{"num_hidden_layers": 8, "hidden_size": 256, "n_experts": 128, "experts_per_token": 8, "d_expert": 128, "d_shared_expert": 0, "hidden_act": "tanh_gelu", "moe_layers": [0, 2, 4, 6], "router_score": "softmax", "normalize_top_k": false, "routed_scale": 4.0, "balance_loss": 0.00289, "balance_bias": true, "router_noise": 0.3, "init_std_router": 0.0116, "lr_router": 0.00105, "vocab_size": 8192, "norm": "rmsnorm", "norm_eps": 1e-05, "tie_word_embeddings": false, "optimizer": "adamw", "learning_rate": 0.00118, "beta1": 0.95, "beta2": 0.95, "max_grad_norm": 1.0, "batch_tokens": [131072, 262144], "max_seq_len": 256, "train_tokens": 978500000, "max_steps": 6122, "dataset": "wikipedia_en"}
Below are experts of layer 2 (counted from 0) of a mixture-of-experts language model. Rows are named router (the router's row for the expert), up (a neuron's input weights, with its number) and show model dimensions 0-255. Each number is 500 + 50 x the weight over its row's rms, rounded and kept within 0 to 999. Numbers have three digits each.
After each expert's rows: a language model's description of what the expert responds to. This comes from a sample of Wikipedia text that the model never trained on.

# expert 1
router:484534479602443543571463573546512518502517533583497541537403412488513525508521543565544486576416516562490481506530522481409502588501512430501532584503464438539528598528566562530513586536581402558486583536488503498505538553519464511404521469493484412536478478439460529470502496502529467505497504555505521474468488465487497541481579483549433602478448573530442455602443410338506469438475429454495519459573488495435386436589553456573396439449540512489552531499570569475438426535535448440496542460423570486533507525567513480416468519524424469458531525494534577508571528511459470385498497482611568462498435580520433458500522516579496512546582484465450545505510639529483456523546449533509480391521553460543435477450466506586586497514514460530535495506566524483442485554467520
up0:471487532493445379475459443419508514524449468364512411543474426567522587477481482500494495503535492514499483459566539521574449405526581462498512524501509530474444463455501531547506481575517558521573589513592561515499488582555511415472550486621473465476478521511470426428451559443473510600480463548517484561601557523492451588585351528570546500518480538460413504543547432523474545520559497364433464456495504473566480499476434458522500482415528543480476551533542454497454463445468492519544433476574505604483471523505486541513586409475419564469511513514575504551443490566443533562495486487441438462495453462585592489576450580493490474554514527578575526598561467533477511433465498528424514510484414529511503526434507564510339544556559523440499461509559558511507554485540488
What it handles: Word-initial pieces, math text

# expert 6
router:407461484471441407418484487425516411483473545439500625599520603519575519525507501557465594481588478408530573427497446460530410598477480552483508438515539512520375544508491489493451468477430519533483451453454514495476514480513533491543499539533449501435439552470487544553522471500469439538528506495543491474417461497468467481507459472534554413518495400471493524515525524585464609551511549555436441497463546542534492569541485528508513501541529357420496415551433469483553456527474534467493530515455459480500543498419362510550548469451507515520536516474467520460548481449501485502450467523488543533439577578549480567455512449445541531529365473539434459445503498446457592508513526520413545520462481491572422561489548394505435611471399467380546417501633514484514536544466451
up0:564560510455435428485474421495544446564532470470464450511520413458471435519473492524510443381539548583520513453446473530558505482569459527540637493374542556493600497488515519578507508568578407533485480468553474500567425475497525491534491489495499464447544459475566430587435535520502439510488548450511568557468519539539500537506486466439446542443558454538505620484490502492563556539586487543537553465510467483439527585473526492466523545472503453535507493443479532444467527579450460474527488431488484462503587469525496461582569539539509540561538649483475363488583412513482420529546452553540455552522414491571444415487511404478514406504479534404457480529520353555538432486487513457480503537469557470548528480513531531640536579476533501540471499479467447432512404459608474
What it handles: Sports achievement words

# expert 35
router:475512546449502561504440466462591480573506473508566578486502482466559463527499442557474542451557545568518445445498487555540486479560505439506519499467533414536467504534484453468542520468501495478495658453511568479547454501431527583403403633539465531432494446623433424506471547497580494518493498581413567487544449504473491563441501472542510502424569481499421507439555549434499493453500452527553508469462615492473560530436549472514633502509512524527527492529442517497424581552500515491530525504519472465470578414592468545394461508471538557487385565557510485603471485511490562477472545491502412466449400557466518387556471525539433477514498489490448465563537547449577526590543523483477463361605506445486525503541468559421550482447586490480442464469506537473614489512466458
up0:520404578491485458499559413424528548434426360535469461521494479562469474542375573441498539490508470484513473460550496354465509490417552480506506516445559565485570520448449448603518503519478484447551525486542501543421470527455461557463568548501590555438472503536509584490522547537495541441535463503533487456512430505487488433583425516562459531409494497536487516505483474469489426488549517525451614454439505408461529494527468532478487539550455436432458544511381433508522525537493537518552476457497480533520405539551591479543490480495466384441494504477513565462476534461514423459548563517479479418530453421410512591532462516474559514552497451491552462509598612521398432457494508521439538453442504504498391540527525397545462456548537590548635506550545474520608555506465467
What it handles: Mid-word Latinate fragments

# expert 25
router:463496495505558511497440496502497514569486553535492535481578395523593533491504445463474576523449474497534470418523524600596607504551503547590387502512499537563501515496498454458503471495507588426500469571471538486509495511541564494450502430544450468465525462602440515553536502498493538456478562567445629470425514548459479527478588585535504535492471404491511530468533579449540538487509512463465507560477418508490535513413483434383546452500447657491438420566497467546437526538434489571512444538476476531465504424459453467505486542486579607491536477548555477549549498530519479538438492475495422508393617488531522521500522561585505470495558490450507555394504531466547523452421483506526527507561505492473473485573521583447508631493507428416513444616582412464414486418571557
up0:527492525538447449577522485485442518485498570415533441501403574447448454468426509433511495562542578553484485453556526471542462515508401407544542539550483579511568439586505521530466452458436515479514438508548547565595457455496492467454519459491528508528471462516413499480511568500521591551513567566587524501487430587546504535421544533452544484603465601510543407563496422510435524435512530434470467490503486600500580518569519552508481539431561479490455489535539573472434467548543508552357498545565448477479520527569481530533555523568605409442537403454440517489445492509449455480550469487480537498545543478460470483543494528478456471442462539567477453503538569545439456456614521459573443512451585544503398547471455472560477492534575523507447422591459522540562659431519490
What it handles: Pieces after "As"/"as"

# expert 40
router:549561473463487539461388499482540517594467574494517625508404497509574520511487552511559461483477507634508501494424473488508476418500495589459494438471513571572433619531530512477590489495496501473429490484362650450645551498501424506318558456521561493409496430510457469533478437515551480499580477537466525445423554462560540502451533492490419535446525453485438507527483494401528479399497437457519559521448532523487499508494542495507496465494515456468498533411533479442455553516463472430449532459441521469454566525516477513519526505511418427467463564478481553489532555456453442447462565487628486472572484551515475547464505504547516467535521542528457460512478389459456488478541524486506444573542517429502536556435511460581564470453476486519541451458528494484608493398451401
up0:500555488551446587508389379494597529470526508582449461569508480491457538459600566562533421552486514547371548507560517570501523503453543434482545471488573485496547513469520564534526528634542586482503433615464494456523546489486431496404520549479459422536527492477579511504502519482462507543475321554429501534421486516467477515569507430466474517469417554581489414509483537540558599521571409474497472512531561475366643557507515492447490471504561475502528492446555566383492445464482544465492532440396495401513466466623483604478527471485488427551543527504475472511496451525549548520533464543542527488555459448468486488534449470476549490535488502472536475510475561487530523528504551493433471495487586534470423514545516492512495413520535451579442498509507453442554489463581424
What it handles: Latinate word-initial prefixes

# expert 16
router:609438489456504514476558506464518523475524543520469522551548430510412475483525502546493430404579448443525470526424509402572478484494490493452577463578536515521457459429490593484471506475539454490512529455609441510539571517476528501456510438452570466458477453488506364531391562431517487480465499514457438547604498480488600519531434469459536493422487534514466533439437491628491461528434512550544469431463506503572444464572532503469497529545521433542493529557477511492496617549425532503535569521520566490535569479517497527469597484504467440593440616630454468522436506568564464564514470560429492491606425421516527473574496449424365479473420537506481507614488388434508489495574515481503566532482529484602527494473531515460477523481550510534385529466416536535512468469482529
up0:552526489526448481446500514544414478555475530528468513524477422508437422469508547530506536549477530483492533521491366523585474516471435537568536474583515446473554572483470537484440514506453540438554435569453545469537399525480450596640559507464574528464472527410545455459483505548405440582523482533564479528437448406465516475467549444551477467378513475460525487531506544510390498514553578580467546453568495452463415419655465449486483616584535508527393549553442493532503495443499487531472550496458546399469522516519489587516543425518534548545496565434505442436516564539429497573496518536534511467507490448490479419537527451434485516428556594448526489519525563548474514452598477500460448507338571526495533510442563528531551500508452532472578443524494525435426485477475488
What it handles: Mid-word name pieces

# expert 47
router:635469490579464520443566502484449482454570530477570518437524579536546518474593535599491483602434513492424526554522527455460549556467470565504465539511415540551539507472500595512519513571501542453425539516513449528600505444497394460596532480430420371502515596451448565574485447493496484541556601444655531493567545496504512524469532466469467464467468545506540471553413473516544519537455481485538555429496510471438429396520447519479454501427495457460478509447530472567553559494509517530418502503553425545435506479516490514425457558532476528493503493433459503518453508518500506513465560474491556419518362511433484437527485486465506661520511541513519514507537458610490488461568548460505470558446468523496518416513483497586557416506546537530425474485530614539388513586551518
up0:450500505484605507519505482466503450483525525540483511515465512554546600497474431477435556412434436483516467426481438482490453503501395349453555620498552435448472462576531483518450476527596579407634484564543530466530482423522519491416534513548466459464548467555533545576430479556508552580451560525533538527526515492529511477444563600509500557427464578498507489519584423457509528563452436490507508533444340423507514510513526580559557452468488491604484421536475548535346484543470548566521457478563542509491529444581516575512455477515471490567425537482529448576566487448543566565475470481485555385529463516500523505462480502513521546510503487434494445549518474437536537554511567503454538464531496562479501442582432540450433527435447548405552507426432411534515486514505496
What it handles: Fragments after h/d/sh

# expert 23
router:518558507478528508435416423550476431566501412530454379503473481415496462461490468504537488488430528450522557512415419520507508500498557500481577434474577502498525393485439411513476508485458571543510507475434476465580521560463432493487471548413450587518522439461437519476501450614415517488500454523432558464506479435449484504520505469446444409567592517561523430545503458479464489511546434498429384468509588494535452519554575574570589519464489491501514533410486570560512463452529507426466426510533551506559476456420566488526589486513467471527401456478567402515384574529513494519466522493579432540550469504526468518516380530536528407519494459383506507473480535435439494439486536559459509400527512468504451535499468508446453549493536616528576465462460628443571471562458516
up0:559578551464534483506489478488577476582456427600524492555445545547538531456634355531391518538441455497465499468546554535469496453445569463469542578466499490570527558541460464488488445480553498481439492526527493454529520596599541469489500529489409520473528529529437533530479584570482531497558443511489436455497539619504547535493557490539533569504439452514551615413485505489557576414474446467539507480538600513504582496478454509495505504460480480560643495518497550504470478515529540375438436573514545447470478433555612454488551506502475484367492565641530537469537436402442418563512597538531504580447489585534511423513471573466476454556469550479564449550456512472503447514543458456503469446514484499554492484500506489542520460552510472514521547563550534544479598456517580
What it handles: Section headings and tables

# expert 63
router:503499519553453451439518440535456501508432512422442466532451485534540463597528395601537424478469551469488494515461491452518474482427525527468519422539452471465488389539409564510570517511401493536487549479499517490620495517507438472506485608403466436464514561413477453469512517509495445509592440469513514411573394473481543506512573418507484358486560490438465427524430453554454518474459460524462451509483572468458484538544547542597531538478534420544552475421522423542557507453445447420455485475517465427474553455458492494455468469522512501471433588462435416536415543460492485497456617510498539528524458479476522579522427510484437443453519508580437512543537477443392529489603528483440545495507471442540484514518533442591538413538568536482465464459572618468477609578506559
up0:468521506479524536492393492493490467431510490568522537561434453506522445518428511566508428475464539535492524519528508531490451460560495507544467470568497485546525439542531485561404505503451481547461480504497492548421387510469403424487477418519482482551477464555484458519448510505590471548479519508559579542445535498442484444510481498474556524524452559418492578462537500556520397440545488495541526438483441448471482607494528581416431564519525455555589501427557350478547497417408493539431411497438517460523529496536481561559453717545527477559448532549534423507571527515508470467457484376498384548464469504425538540582464515476527514541414472539492617482512525493536440569520450498489422518441511449484395509511395443512441571470518490473452569503504379500515525441520543
What it handles: Pieces in credits and lists

# expert 27
router:583535488481440558431470520426536541528542475459449462528514520575526453407599571481448528482493501585512474474517531537421469450534468455449470484443618542537494506538525417413543475433520479516574473506500534421493450529549495505474576533508459457466549564487458497458560509487563534445539488429539457382515540491566501458535558467470561562588495517409533456434408535502535477490403466542437555450593499471582467453444492435372590595452464526512562617494541516463537531556501604522495503530439691562526447523516394466452547477508539547512565569572471524563488573444449547428517437449434395595545540525472437478545531494526544483436547557532509524505486456543512504510468522443542489539546514472541552525413543493485521524483406510409522537545516480499483464501417469
up0:503477601547396517523530529543510507450473433485607479517519591392451516488416405497508470493513565512531570484509470432578538536507619490586565575530449494481492519467402584534468540556542501433408467523579540410455419573452530513449549500504563502522453343549473465522506516579480477481505490528572577511535532605532484527563474506404542544483518472502501500489526380553500471552528467455559441486465499551494456507530526491476433474595495441521511468432526490477450484446466479550453496571596556543498438599582574443500546535497435517543473523536547444506524422535537523520503567503595534462542426518458446481406472528479490507452397403468369547504586456485592476448532469506487530478472376517553423483522474534524425523472481487567483512421528485517485456469511411
What it handles: Leading digits 1 and 2

# expert 45
router:461601493527481490421415445524550429572498379571496545415458463389601493482500449530525455555419535537529591538488487553503427483516566480429473457538519510503534539492485482528516548380620560480409547482433516430586543577544478453415490575504499486516507459515462512476491512562512582463556427491393554519490429487560463473519625473492432413558482522509513523544439440359424570460552450514492479465528467448489498496478541586534496465466516538506508495425528524527437465522556471481457429513538577432479509461454436530614572477436504556483429473542532520536481536401491517500487541521609477474466462549459539548515400560576416489565505550467569430508436527538432525545525510560562421495495427452481443574448458493451510510514491549499498539519490533411443591458530472
up0:498480572504540523548492429469497568542542467550541490465522549536455554453422547498476558521559442527435514492564503430507526402395577457524561559568474367519452553487408468508488420524574499475508485548586521578499547551470498520567552477522561467476436467502494488488441552559487508511526543575573487493571578549484482573400481581507559610410423442478522566427520513517571518554456519484466467575448476505546473480556525447400421497581496551488537508585501447393543565532445570521523536469449513585477526514543501582506498457503581503459508501434562533471497555535554534529499467513458530459548506525469391445565386476464554502517525527547499469575473426461593455476589530511473584484527483495520503367444448514585403581553486504527442437470439474497523435526451371
What it handles: Row and sentence openers

# expert 8
router:532457486403551531539455561500552444526486531589500475501436569526459480485532599397488547443510463532470587584474529513496384558512455520595557543463576506470581604627533485586479462438498501432566466516478508492450458462446540488428524515447482505501434515576432401470536480468445524512373507472461448487412510441531472441506457564467487540494443503514510542452486501497508508519521489487507471423460509406578539516458548464504468549509458474541493535514439387477619548480514499586567636512390478525524506543507547509495534483582486500539479522475460519439588629478580492484523538543448413552576493565502509496489481456444431564440450498462431473584420486491592550509510539379553553456457470524494556456541469446477511550512393469433557519595487481505582521469457446
up0:614591562487497440511558547408575466599584535550471517535455516465485428452411482494420479463449405497474614491550515517611525444562479488451643599448524540450455526458445517466405487630460477530525462526543474537444461518590572597546518562547456530530526528531529501541434523557451446518513340500593571481504509514498440568487514450559561494506489491520469550554451540523426436457519503440516507556507567570588537536526450524479369461480535434485511495610502444486565523492477549447473492464512501523420471472493426576561482570532517442510534434572512539481488394579527463504489491511547542527376480496524468503465458423483517481495438420556454525433471477468511520458485470449478462550550520538518569456471530601497533470464485459492397513492560537447503466486504520
What it handles: Spaces, commas, auxiliaries

# expert 38
router:482588457519466557466522548441583574482518426563495550418463514559528528505461587366496510564498484496560567468411476505472509496498482557443518504421535480430527620514538476538522469494584499440502518476531494551448544457513510496472545512527532439526486506526543512440485479600491541516598515464542468518496536485520487437518465527487532520463392456454536471417483477445533654511453509459438566392533406548432484554465498475456456550538559581432579548399463480466533571583594509524539511471515428564504475478502396486561387519463467487526603484502544514445602525566574444438500415482583523535459549534493483468378452540468541471422563547528496483476588503510565516526484479547547479551547495501511574495494405544502526573483356503537453460562479421527402506547558541
up0:519532549453436465467400369509527443555449579502535514413504357458531551364512526556586447529544468506406571482580463474565508499478448460542590516430473494591463512518432514534457487580411516512523571507503492422507467527472496485515540448522437419504447484470575509534584515518538508472495550600508537522467516504565535469499528447474501472463508482454590550456529557535496485464512448504434537562541532585502402528458458450429489458494507419511414498482544556560478548467525528571420514460531480474414522422516439483474437498542430592407544489492458443434483420544524510479480562432482575496489438513553480415430514570440543422518513428428532394408520377516488434524478484545470432485551572529483460529445458543567422457512541542574480557458535563467499402528474489
What it handles: Quantifying adjectives

# expert 19
router:392466521474532468575478442469466478457485483502484406560500466587449464504434581469547471447558516586532494493589542492437554413511498473506574518536580590540569428421461532516487474507537517535592482532524474477442538454479510558474506371553531477498482504503548521469460505538469487416408499472476442516478575424474530562460431554476642502456521580605475533373470499526533410519507558512464508548520404559521555549537468517463389503513504479532482611511441535521528465421481528590511468445502505528559508534594569434575507518516544453554500499491517520447527426527556485454574465511406501442569551406520451481506601487373486588523467478556541479484559453499576425548481479458479552545528493539441490433493485543497423483511417480615516549483373442466572524464471506
up0:485492481509491451551493567571511456530568514503539569559463587500562459448442512499578510512506525544361454501463604455504439554602450410497459414569545575582601587565420495478401528457483456553475535498460509425533457551471490493448404530512449458534429480454377467476547540549524500487479547566609564414536465477476439477545444436528474472536500505410475398419433551498508447489601517499541534530542616489524523386440491480490473478474412518492548461508509598458547430493525491517526554443535592443479562453511530440575542507508505558541508498464432473488438474441438520544457567368476510508526524461539557481503472512511522485419502545508400484504534531488544548510547465457515458376510452525517485506487364513524594485528437518476468417486555480522557469452477452
What it handles: Plural and noun suffixes

# expert 36
router:503511539480434461527528528484464435556564530514560566556515565432516442509476449483549550515460467417460600441498543480547464501431538607555530488506437496434436542480472473459449471485441399503478394443474449558478452565578509528560430540587481591529488479457562459571550483491480482532458457505517483543564486558498443495568444427496557557479504398508498574659508530620472506487639605530505470485602563535542497475593581554474412485524462371428502462577502541526577456470526431483454490522423543452456414549468452534502488500578500501465497566493446534451532429497416497466502498542547532539535560574554489580412438450486542502523420519553445441464442499485437455462589539601469472468458487583516438545431488472544503512488437504473524454443500522460460504501451531
up0:530501530501514557506567400452457492501487568505489558521516487544516503448491523532534503551416480530430514520445508483471494547459586507460538551479496547543442571453511429545483506559546473551517576567514552403442643482533494522458503512535433434521477585480414414494367587367460530557453431513447548506515558525522550493414538495575470473491497465566477439508489468555475605562462430489505517423528430488505505460485544478457554463520470460497500520481570531608451460569482455576427587526590529585625440621485547541545559436470560484495490537527526527509536453507543498443497552573505493478496514533529555483553465530443584482433549382549493501390514484493543524474534563535393459499524487587450443475630473483538477535562602492445472463485519426457442510473619503
What it handles: Team sports vocabulary

# expert 22
router:480559467462567537503443558488446446526442472506523566462556501419462471500483483579554452563455441494540494524472503541534444481537490546450450497506461518446526565490438476532523509525476513498506618515441528583546447521528505531429406470516474435539469483538430389513511517493629491592561486462554497369500532599506454468537641513501568484504514393385484533552447463469538398533512481470449501455539470464495531606461414501487519482456415548523419456473497440481520468503582515477406511460506542558481451509476418489522407514454525584488541541458522539407478521482478496557442483468543451594485568441443543511443554564595500504443629528472419498501461481445398568480476571474466496562479541532465421522432538509578620498445472473542524397491589451459493494478451400
up0:532568542551480518571596554441415485448468482451539555454447502545545408502423561469509446493471456407503477513509451476436535555460442406627508506488518431456483432566508449548492536416477545525572439553499506480518515436452503482509552567429517486560470558397447550562492467453403615499632495551514460458473474441481459546480489532454475436462544499467574479528490533443437592486402521427456485514489508571472456569494579498544495587472499511426572457540509586521526508480471503501503492558509376488469559606388498493515424471495403458500542472459480460535530409567478443471520454517520603487427549495486480521431507447461548493525527495534500476525481497514470567496534421620463505387466424582500526516463461634422507478559537555505554474569450572488553510463505438
What it handles: Table row starts, capitalized openers

# expert 48
router:489503510431523476480531458504416451471477484520554406442539489528512510480490524565439470452529529543464528535564609455580514524474526460471528513535415554531491467449487479585523453530532463472465424606534452465517416475534515515592559378533508505474592588481551588524568549478435490528578528436486440505538532486605572532511502506533450549489435571542581523535535518572496518536534470464543550586494469467495550440487475472341434461434483469570460460375429590482502513416534525476394499562586493504510529502575564545449473510438400473499564492472443491465552437535513503483599442494457486493497497516401529491468609429493503541526405512511519473478568449576472515470512495479504554638446534509474476492418495567524524437405513528612426583540524379530491458507488484
up0:578445526595583510511569524527543552503539472507403626565524507464479420505459513485506409422501520404422485505503494408428492570472498525511522513511470477484486494500580476486401567541480497421538467560458490542528447452468516481566482628456513449459470568579469534451467516512545478596528492497523542585434579406519399519418484569595430542506496571427513423504447464478466524552589413500521441561439499547541417447565448585567498582495544554448464428526476495573540480579484475541561538488489506466537428408443480508450525542505492541590503512552583459462564550472531543480535458568528452535527523486526514502472525462535540484431621443532458545509579418492421524567541500493571483490468407485469584566362582461549524493547494516537447547548495508559534494498519519
What it handles: Given names and R-, St words

# expert 0
router:473499497469525521531486512475531458483437527468525490549514384594505469502509495590563542490577499593525480558518509492543589483576447424506464515539574515564506461465484615538432502480537445550616512567599460500521523481456457540481526390501555496433439499571548495503437532443512569404471566559379436505535473451435574573519412446514546512455522598508430512340525532512504436504434493452505426509445455559507452533544496461346532492620500497550520473610531518490472551452529504541514494501537488468583576417579521455434524494419540494493435598574453475580510418577549519543511439535451524448548530411494539488548514477445421531537504562512457543508576491477593485595495481501472576478552506539499520435518545551466486519446517459475449506428420475534451498492498542
up0:556477494529459455428526564505506465518504553503494574417375460474525473530474397548433489448562568431496493459488471423424558488497613435474495443450458478463465509565423490450420550443540464359499478532554542559487485532553530485601519468501479500575503561536477484518383396554537462535460512447494524493403497520442414465551485595521652532510506497504497549520550509469516511472535395545558508445523464649448526602538475448565602544424514560529440527511476455545513544578474499493611517519567550510550621527540492503617533580443483499498539450458556536483525475611519466442499478519488505483428504572465555566468530586458561504562489513519440580563458523499499517494490496484536534448568440521569487418496448491599496493504496493507502424431483495550468554524474513
What it handles: Latin and foreign name endings

# expert 62
router:541463480523509406582536449417480483440574552524576529487562531572546585550461491614510509527517533538435551473497478487453512489523415546436503458547532517572522516481432494513521460550477493545509429485569465582521464419560518439541558390584511462461490586423551555518498473507543411528565585427572548579511608520517514508415494536516547502422452485521497510477478529572515512568387467443473539456557433476441578499490433480400473490497512458438546492395446445570607482517561528540420539393476416531566519538529470524504535623529522527559449443442430538480598448532501468529470481475502520382485439442508441522401535546435535564508484539548511499425549401483523419476498485408523451585498505435441498463469513517548426499516490487550554487451510432503537599503501510
up0:461525536572502567369458517425507588520512447440523424582576402563437541584428532493500480493542501461542508477466398488547411464513509591529497539456526541464441548440505470450495507553511527410520504482443477468464512439493480520450437532441523547444498542607523452444467486571425591416522481474448547470558510541476455415446423458415538524551520482493464451473570475541503528563527499479421496535555490573509557565556553614453528509450495472456513541458527556440486494429451390530538498511374441488510465510569526465490541538462395502504551469497418391523538575445499513450508451571489467520504449449536393539540404481513511537465466460489424430506485490495509502520605540634472499541493560525489567479377449523422550497503409521455541421534459473514507572550553568
What it handles: Concrete nouns, suffixes

# expert 57
router:583489485549499481423425540466501536474513626459437570618559566516527511423554451444465449433457448503473493529479476443461396434504472505571635425500498482540577470492513589483486409387544413561484560478415520450490607492527516559367465501445579477520505465523405473520471467480555482440436474498505480499565413500510540475530477495545560555463480555463554444504449576485587454571445541533539494521534407497533510458433516469561432485523505500510467411523515405436434498503420441566543558566432564529523500446537481428550529451552456483497471505606454547546399556594466548495476496523443428481497540526561477567571470511492465552404532460524560481470455514514505430467668486433554459483518528475489542519525528444493510464485464515515530473443590464540525516497502547
up0:485536516497495528522568499381597503558549484586657471457449499518453542521399524459497485561443490466519534499439558456480493565447498403446441562500500463498388433442498500558422526468477515533522469522551501513513538478501531429480468527439398467534468465553555457560449434520404475584624441495473538470519455466521509522499511582475505506536560421569508495491434461477533516488442496544483428541466530473507447547461513649514459360500464514478468543532475512447517499460493594459439448503446554456528483551462512513457520500493511485503518431610492472470511492457387434539417508477556590543540634457448555492461526538546578441565463461378567516509494409495502549573492617504555478501416488523550452438561461581555531447548511457552482529472521533375459552523533512
What it handles: Year and number digits

# expert 11
router:554408505445448495458560461551401459437556500443496495489533537540409504590470506573466426461446515400458505487438445448530482485473531574489561444498438489479505400463418575450500557488493531520509550475514481468582451513449510500564465568423447482519499514401497426517446460543535536584515512506530486484616495462493501554526408470442563490396534534434481471472454483563479484485450558540514503469495609552507447403582524536568556525480513436519543516456530533511467582493525508388506448438575464505474442453440493503439564435496468469559456592419484430512388527549485500551421474530459535405559337472525505457513467432567472490542459549473500440603477432425463507482548586584433568493525478515519519443456506456559444451543580517507425443465528596518453491567466563
up0:454479498494527497469463463428499570537474438595461493533591512422455513523444515433450506492475485509412548428564476480459437461528572485466568516457497443478530475530555556494378511508569468518557478573537598507499515465480482476415596444514468550482516455563439453513418506516389474432550521477468533507569468482480495514567485593370596567526423492551466442529564429370462538518505416487465482493469456452566455525503462467543508552456517541527538578593419561466355471471506464445604392453536489493428506505496487572540471538445514563497520430584495457409479581548509537455404460578557475476452537497563530515497465615500535508484513484555504452461536468480492519658521492578566505490576552450541562519565534417477499537445499530503496474524446445458529491487554580
What it handles: Infobox field labels

# expert 55
router:512598489427502543502489551436440517425435481506478478515479510511385548394554567517478528473557490534473497503596531490488504468421516389439517556566479513513488477405537476561453448498610473531553381522502456397475509580496501484538580381503539536434535524481450532509489472529493577434497472495529426416560506477498532480553440526502501501506460521528517616439502413550524471624522522506573556451488553508591447423507489482356511527558389459546465532434547604403433534461554531531522504553546523483436463503436510520583500487458373497571496507511507477506479349502492513461551455562398500506609485535556464513571548480539440517514490518479507469488536496496500489446517511406455459542521618464537539526413494507451456511426432550533486568523433442475444453520491502
up0:541576516450528519494453551525610548552460488587480508461516590522472541449529530382527541478433535433495553433520392563455561566443593482466494453460585518526546500502465477488441471579558614459513482457546616521540438461452558451453502514467491384468399514488458470581413536536428558454505533522412507471490535480468476548475517517652484527503420447570489496455431375440457499402507461553557495532595469535481494477490488473510481474481493576508473499525569531415469526422474457533519400470498446557509559532474596519524456542463393493497526494502569484468549557462409450555504555484508444454442472451587462501494480595517487485498519454423526442528653525522529544514629510512445515496521492467462467466508540421516439552575588446552527537498526449512515517456516463
What it handles: Digits in numbers

# expert 49
router:562472510443500491474443520505538528582408508490521576392539533540453567534548569534590502470478526497507535552415463452592462527518488496437449428396537537458466513523471444497554386581480537444477434493511557479536467386480447478556545403467431488431427488538547459520477466530477466517570523432518541452482551519536579474466473567485467432469452443397489466428360506535516526479445428421510511480461441435556514541396408599499529598458456476489484539412480552363456531578519520523496528468541546509478468560472511510563473485474530483441581508520483487407523588522555542480504570460515502491515532472531472508478461481546487472421538551553551450605502361498459482522503590417541471606439504446462522561396564496586567469482447530515510482566447547500528494439526495
up0:461513517577466460457547500484472523507441465504470479514594511398458561493507488547510476422527587518498512516474482451565493462512510496498467480484522444513465473484494466510456439566545524532472414543489466640585510512512511474552507439422519557550546422506465466633450525548348490544516480481542481545602544554483531574477503393421437463525532407572540481554575552525557558576552516418595492520523542507520488417432514543509512494433483527504427506424412563438543456446506480470572511496546506480499590562532547530457598406507601504489502470530579386573401431546515509543538516560547527496530457433560389539493440511524587540572526505451618524426458493508455531443428479487549538431421464505453495465522553532531476369517492565539437501547548548460571534479517518
What it handles: Word starts in biographies

# expert 2
router:504459490548504469507595454469432547447511458435518419490508593469437595544550534350552477500430521559540483522559544545556564475479447509467463565488530564564517435452495511495519484551442417466535474537553582479515350488503512495582575521537467444632481570455435562493558464540481506434570515402577519611526521507590514485513578438462417612505439514432574509573479554554528444517487507525522544537539471477544508591418488468443473480450518541484460513439426518513547447541460575473450500513553485502499462569511538423483512570553536429496540443478493506447589515464463533440508486476446502468519455463452551577550601455463467577516557523529559480484503480568488470493472372453588509535509466522436486449454524560514512399456498596495364545527469492609492481485531491
up0:518474501489427564541503506527492444365531561419533495502543555509569475493502441474515534534508453517402584507587485555561503513349541416532550568474483469473477522459441524481451404553451526540506539523361567527545544591447373503504556457470495459519475521571498496550517492518425490505482473550530496429463407513542399568526459504497571491472467378383516462515568447457551541443612518518485485489464512535532376530350576432460463429511540467465481494542502486512539479513479529453450495601526492473518504436489522502374504571518437572566497522523509430520604498468507543582502600501480484517391502463539462444483513598644522505508453557513458482503529486475518427537490472466453508482477499538487469540574431533511436496579455496523525523529526456486506545524389480
What it handles: Foreign-name word pieces

# expert 34
router:556484511421489414512415493443483467486537487437534442473625495518450515419463570422410547526549556467461564482458453498550577475415491529606526475475579512454477492501485440541453444524515516543581399469470465520537511469476624528575557456524525551443457436505567535506476497476460448496542482435525527522512505528509586498497489597474446486442555436474536580479525515647463534555500546502476434506493493409547531496486447524416466524552474491405420507517489556477537485483501529507487557516438453570531560481424512511603506558527562497545497417459524504504508447547533477554529432582403509525475545445602430553425505464491570428498484519485600398407450456502414438390477475457490469571452518460543439407498500520450365578570486442564552478478494462452584488442473529
up0:564525505514505485431536581497552476445497519428456560423486467462482477507492497538585487542393578531451493580526468445403527620514556478407450510556446524464498530572503519480517520556513421461479484614557510473552516488453440466561434514478433500456540472522458540501522512431539508484578491586552490553557489510570525536459512509616472405484526542557481545459469494471512497549568426437478588550521524471517556467471494510456516540503580483444492427491482405543488466518469511389444505503589427546558535504399471460505517462522492460526554530543611388540506498505434523492442543455452508549595513315420525449468601497473452526623523480467446403551442477467429527465535487478511519548490526507471542396435544540481506501630559530486469460456606504432416531549486551
What it handles: Career and event verbs